Experts of a small language model: width 192, 1 pick a token.
Below are experts of layer 6 (counted from 0) of a mixture-of-experts language model. Rows are named router (the router's row for the expert), gate (a neuron's input weights, with its number), up (a neuron's input weights, with its number) and show model dimensions 0-191. Each number is 200 + 20 x the weight over its row's rms, rounded and kept within 0 to 999.
Before each expert's rows: "gets" lists some tokens that make up at least twice as much of what it gets as of all text. This comes from a sample of Wikipedia text that the model never trained on. Tokens count by the router's weight.

# expert 2
gets: " in", " of", " B", " L", " M", " P"
router,213,176,178,188,174,200,181,179,236,213,229,202,199,219,210,183,191,214,194,207,227,193,181,185,198,192,214,202,200,199,211,196,213,180,166,192,216,167,223,165,203,196,222,181,199,214,185,201,214,193,195,236,224,169,221,201,240,205,192,193,243,211,156,166,170,207,195,227,228,210,204,174,233,209,189,234,168,209,198,210,182,202,198,185,212,204,191,186,198,207,218,217,211,209,235,203,223,233,212,194,189,204,193,211,198,218,150,212,205,214,213,146,169,186,206,194,175,232,173,215,201,200,208,181,197,210,222,201,205,190,165,189,210,176,199,194,205,181,169,234,263,225,199,199,201,208,201,165,209,204,179,188,174,208,239,183,204,192,234,178,209,217,185,195,188,201,223,190,210,179,209,219,187,164,219,205,227,143,161,183,199,189,173,219,187,188,207,237,204,213,209,185
gate8,191,165,212,176,213,185,186,162,200,193,221,214,229,178,165,223,212,211,206,198,191,190,219,184,205,201,192,177,186,206,222,178,208,161,191,173,209,197,195,174,210,185,214,228,188,197,163,197,222,206,176,198,198,214,205,203,198,195,194,182,190,224,187,203,183,233,176,224,196,216,199,190,217,153,222,193,145,192,189,222,182,207,224,212,228,159,181,176,198,194,227,210,225,194,218,159,228,210,207,229,227,229,198,168,194,237,190,227,215,179,228,190,171,189,182,198,169,179,207,250,229,206,236,179,200,197,213,164,216,188,201,188,195,175,217,214,185,223,201,187,206,242,199,204,185,211,224,203,211,203,205,201,226,243,184,193,177,216,213,184,189,203,222,212,195,180,201,190,128,214,186,208,203,201,181,184,228,203,186,159,180,174,218,175,197,202,193,216,202,195,202,184
up8,212,191,200,217,203,163,214,187,178,192,218,179,170,226,215,196,230,188,205,169,212,212,194,223,187,228,254,179,161,194,207,223,203,195,242,195,154,201,202,193,214,164,182,173,166,203,189,168,172,223,166,191,197,166,184,193,224,224,196,162,226,204,209,186,178,212,227,191,192,180,203,170,185,216,173,187,207,176,187,207,192,194,180,163,182,204,182,209,167,190,163,187,199,192,240,232,212,177,195,194,178,190,187,187,170,182,207,222,240,171,202,224,193,190,188,206,230,222,227,210,198,177,205,209,150,207,177,191,223,210,219,211,215,208,217,213,175,209,192,203,201,204,219,189,212,209,170,193,211,222,167,201,173,209,236,222,189,199,205,187,199,178,174,183,234,197,211,196,198,183,210,229,199,215,209,192,171,191,216,217,197,198,198,214,172,211,196,184,208,161,181,241
gate9,170,245,197,207,187,197,157,214,199,180,188,206,230,198,197,177,189,206,178,193,222,199,199,194,186,212,221,199,179,167,195,209,235,227,181,200,208,217,217,230,201,209,161,192,207,209,173,223,191,227,202,170,204,209,195,221,170,207,228,197,205,194,198,189,173,226,215,213,200,219,199,182,218,202,165,193,193,227,184,199,205,189,216,207,175,190,201,170,206,225,191,206,222,197,179,166,193,211,194,196,164,191,195,209,196,186,166,247,186,214,183,214,197,231,194,201,219,185,224,189,161,202,219,185,220,185,170,188,197,201,195,209,212,174,229,204,228,164,198,205,213,205,233,189,187,159,228,183,203,208,182,201,219,184,202,199,247,192,223,187,227,252,177,209,158,224,206,225,186,181,226,205,164,191,194,178,201,185,224,168,208,153,196,236,182,215,228,148,194,189,187,187
up9,193,199,178,186,178,174,190,222,186,196,216,190,227,160,197,185,204,192,213,243,197,210,221,198,183,180,233,163,170,195,204,239,223,185,192,231,189,197,222,193,216,205,184,219,219,182,203,197,195,203,185,239,215,238,210,224,198,220,195,222,174,200,206,207,220,230,176,209,208,218,206,256,217,215,218,186,183,180,168,209,203,206,184,194,166,213,208,224,212,176,184,171,202,195,161,198,195,191,198,191,198,217,198,229,209,181,194,201,173,153,183,214,174,204,171,171,195,195,219,189,198,205,221,210,193,175,177,184,183,218,215,210,187,201,195,207,206,234,214,226,199,224,228,211,210,227,186,184,232,189,192,234,206,175,182,214,212,226,181,260,177,214,214,229,189,184,214,210,209,179,170,216,223,199,217,244,179,191,192,270,192,221,186,196,213,183,195,192,190,196,226,213

# expert 3
gets: " ", " the", ",", " |", "-", " ("
router,235,259,222,191,224,138,198,231,181,221,149,216,215,183,204,235,216,226,205,179,198,192,217,214,225,218,168,188,182,174,165,201,202,207,204,217,170,217,173,183,201,219,168,222,216,187,207,171,222,220,202,160,161,205,167,208,174,213,202,217,164,201,219,173,210,193,192,157,188,195,203,210,197,204,209,181,232,209,172,203,222,181,195,196,203,184,215,180,212,170,213,198,190,191,187,209,199,197,191,193,190,164,205,215,192,183,203,194,168,178,203,213,198,204,196,210,202,183,207,197,202,196,211,189,189,194,193,212,187,174,229,220,222,205,213,193,196,192,228,192,187,204,190,209,175,193,220,218,195,215,217,203,221,158,206,244,215,224,207,201,187,169,164,193,228,224,170,202,190,217,169,203,219,217,220,208,204,268,209,193,212,205,188,177,191,209,217,190,157,184,215,202
gate8,212,200,191,174,175,196,209,193,183,196,183,210,203,209,197,178,211,216,199,231,199,207,173,177,208,203,191,214,182,254,253,190,202,202,196,218,217,184,199,223,193,207,180,177,213,194,199,239,213,198,205,211,174,170,192,185,195,231,223,226,177,232,216,204,160,208,202,202,183,213,207,190,161,245,201,234,201,185,236,185,203,222,218,191,195,218,203,180,194,228,216,221,207,190,246,184,186,198,192,232,212,179,211,175,210,186,206,166,185,155,216,214,178,227,187,204,202,226,219,190,235,211,187,188,193,191,171,211,216,190,213,174,199,219,205,240,196,188,229,184,194,203,178,240,168,186,212,183,243,158,214,172,220,186,206,202,178,220,209,188,185,226,181,198,202,216,243,163,196,197,192,184,205,199,213,204,151,228,202,178,230,189,201,183,213,232,201,190,197,163,180,201
up8,201,213,215,182,189,220,193,189,231,196,192,185,183,194,222,210,204,229,190,202,205,209,198,221,223,245,204,176,215,162,227,206,224,184,178,190,202,165,243,223,193,204,182,222,218,195,193,180,202,185,192,200,199,188,221,171,180,179,194,220,236,196,207,180,249,199,227,251,209,206,191,192,219,193,204,201,210,233,233,208,199,196,205,231,188,214,216,216,188,203,228,204,200,177,160,193,232,225,196,183,211,186,199,246,200,176,176,191,182,236,173,187,212,196,200,186,199,198,154,212,215,204,192,172,200,218,204,235,199,197,179,193,216,213,216,194,203,228,190,218,227,186,239,164,198,211,154,173,183,243,173,153,200,169,184,208,217,182,189,181,190,184,171,185,204,205,193,200,199,195,157,189,207,183,170,190,213,183,190,214,170,222,180,202,182,230,240,208,194,220,205,210
gate9,197,200,211,166,189,171,177,183,166,204,198,204,199,232,182,197,184,199,203,233,214,200,181,185,159,212,214,206,203,207,233,210,188,177,167,168,183,236,163,200,224,203,191,186,196,218,230,159,209,238,189,181,185,202,209,153,193,196,241,202,184,224,212,190,187,197,221,203,207,219,153,194,177,206,194,217,207,193,224,189,219,206,209,210,176,199,167,192,197,200,245,183,205,195,230,226,222,245,174,218,190,230,175,192,212,167,197,215,195,205,172,208,247,156,172,203,200,195,200,215,191,235,226,192,196,214,216,233,184,220,226,176,212,208,226,221,190,181,194,209,215,224,197,169,204,192,238,207,202,227,186,213,220,195,197,198,189,202,198,206,210,202,208,193,216,209,199,195,225,219,217,189,200,260,207,203,209,202,218,162,193,178,186,225,187,203,174,202,195,180,245,218
up9,195,205,187,181,215,186,217,187,209,209,181,242,159,186,167,185,196,182,190,233,169,199,206,181,192,206,205,225,224,224,208,217,211,211,201,203,187,192,205,220,182,209,218,148,183,242,204,218,212,221,214,211,197,184,191,195,185,215,196,198,194,195,179,182,220,152,223,197,175,240,184,171,191,210,189,210,220,235,201,193,208,217,187,240,217,181,200,197,173,195,184,232,194,201,195,177,221,226,239,199,226,172,204,210,230,191,210,229,209,197,167,197,211,170,203,233,203,199,219,174,211,189,202,182,189,242,178,240,210,196,164,171,175,167,196,221,217,180,218,173,227,145,159,219,190,217,198,211,197,201,188,191,200,195,190,210,238,205,182,176,180,204,213,186,187,219,205,230,192,200,149,189,182,234,196,215,225,209,180,214,221,198,178,220,210,183,185,231,214,213,193,201

# expert 0
gets: "1", "2", ".", "0", "3", "5"
router,178,177,182,212,184,243,193,217,187,186,215,216,188,216,203,164,202,167,202,220,199,185,202,217,178,190,234,204,238,213,234,217,185,219,185,199,199,208,237,213,214,196,211,183,193,216,209,209,161,194,210,219,226,217,191,190,232,181,181,171,215,214,196,229,199,180,209,230,173,204,176,222,176,181,200,186,206,183,235,201,206,208,199,212,224,215,153,232,198,204,161,176,197,208,174,192,206,164,218,214,208,229,174,178,195,217,213,196,221,213,198,233,237,215,176,209,218,201,209,179,197,190,172,236,190,200,173,189,199,207,197,195,171,210,194,223,207,218,199,171,176,179,203,217,196,189,176,175,225,178,221,200,222,246,165,181,195,207,163,232,197,211,231,203,173,147,229,200,189,198,200,180,187,202,172,183,182,178,225,202,221,198,215,227,238,212,173,194,232,198,181,208
gate26,203,195,202,201,174,202,173,228,178,196,207,165,198,202,184,218,207,190,193,211,209,175,205,194,191,198,215,169,194,187,205,199,214,170,172,235,179,217,201,190,175,186,224,189,185,207,174,199,200,169,199,229,257,206,183,216,211,177,191,156,199,188,213,236,190,212,195,171,192,191,194,218,204,222,153,206,200,162,206,149,207,197,244,217,205,200,217,187,192,203,199,217,197,187,191,197,191,177,180,243,215,248,179,179,202,213,198,179,232,220,195,219,163,199,191,231,224,195,197,205,178,182,189,187,202,181,208,200,164,221,202,204,196,184,191,184,214,263,173,209,182,177,233,217,213,193,166,221,218,228,200,220,220,189,214,172,186,205,217,196,173,229,213,206,208,184,220,202,222,221,173,240,191,162,188,224,184,161,217,203,230,169,185,205,201,223,199,200,198,205,221,197
up26,232,211,231,196,193,188,211,234,188,188,187,197,208,200,221,210,210,171,188,217,209,209,207,182,214,191,212,183,178,170,153,172,213,197,216,188,196,205,225,173,191,198,223,171,209,232,194,221,200,150,207,179,217,223,224,213,229,164,190,221,197,193,198,197,216,199,202,198,230,198,176,197,229,237,214,210,180,210,182,194,203,185,192,177,171,169,196,193,178,189,190,165,166,188,176,218,212,181,240,214,197,201,199,210,233,221,223,165,215,213,209,223,195,232,218,232,224,209,199,150,201,184,189,165,160,188,182,191,183,207,212,173,178,194,230,221,214,238,219,182,209,184,204,194,190,201,184,186,213,195,194,199,208,179,182,162,193,161,211,236,213,206,192,200,188,193,197,206,191,223,211,170,208,202,179,176,220,186,175,210,248,177,196,205,201,225,243,188,225,170,172,230
gate27,223,206,186,213,193,203,181,213,195,193,197,203,197,168,191,219,189,203,173,189,184,194,205,183,189,212,223,182,231,230,179,204,208,209,175,211,215,199,192,222,182,248,209,211,193,202,171,171,207,182,176,250,252,195,170,212,184,221,202,204,216,205,196,261,218,174,179,202,218,228,216,220,182,211,220,201,205,223,230,241,218,188,246,208,196,235,190,189,222,205,180,182,234,176,202,202,210,187,195,204,172,217,205,188,201,219,196,168,208,224,189,189,247,212,178,167,224,178,188,184,197,204,215,201,206,172,221,195,214,166,193,197,186,171,178,188,208,213,208,201,228,191,198,214,227,184,193,181,175,157,199,173,198,186,163,181,217,191,157,220,237,212,205,190,199,190,214,169,224,217,217,185,181,161,178,192,169,172,216,193,212,216,190,189,215,214,181,205,174,177,209,219
up27,183,214,179,202,197,191,207,194,184,196,214,203,192,200,211,197,188,172,200,193,207,215,212,198,217,180,190,208,212,216,179,152,186,192,197,175,219,217,203,177,207,185,193,244,211,206,146,220,164,219,193,161,229,188,181,196,205,176,197,197,198,200,175,234,199,183,207,204,182,220,200,194,175,222,174,203,177,181,189,243,198,226,197,238,185,204,191,178,209,181,215,218,214,168,213,227,198,187,168,159,202,201,252,226,181,170,212,205,227,172,246,182,204,203,208,235,201,204,219,189,171,186,159,218,156,217,193,206,229,195,218,182,185,210,212,189,206,189,253,199,205,167,190,244,186,211,182,178,199,206,224,187,187,187,212,224,181,222,217,195,214,188,185,206,183,216,180,162,187,232,220,188,198,226,227,183,204,215,188,210,196,180,188,177,183,218,191,185,233,225,168,212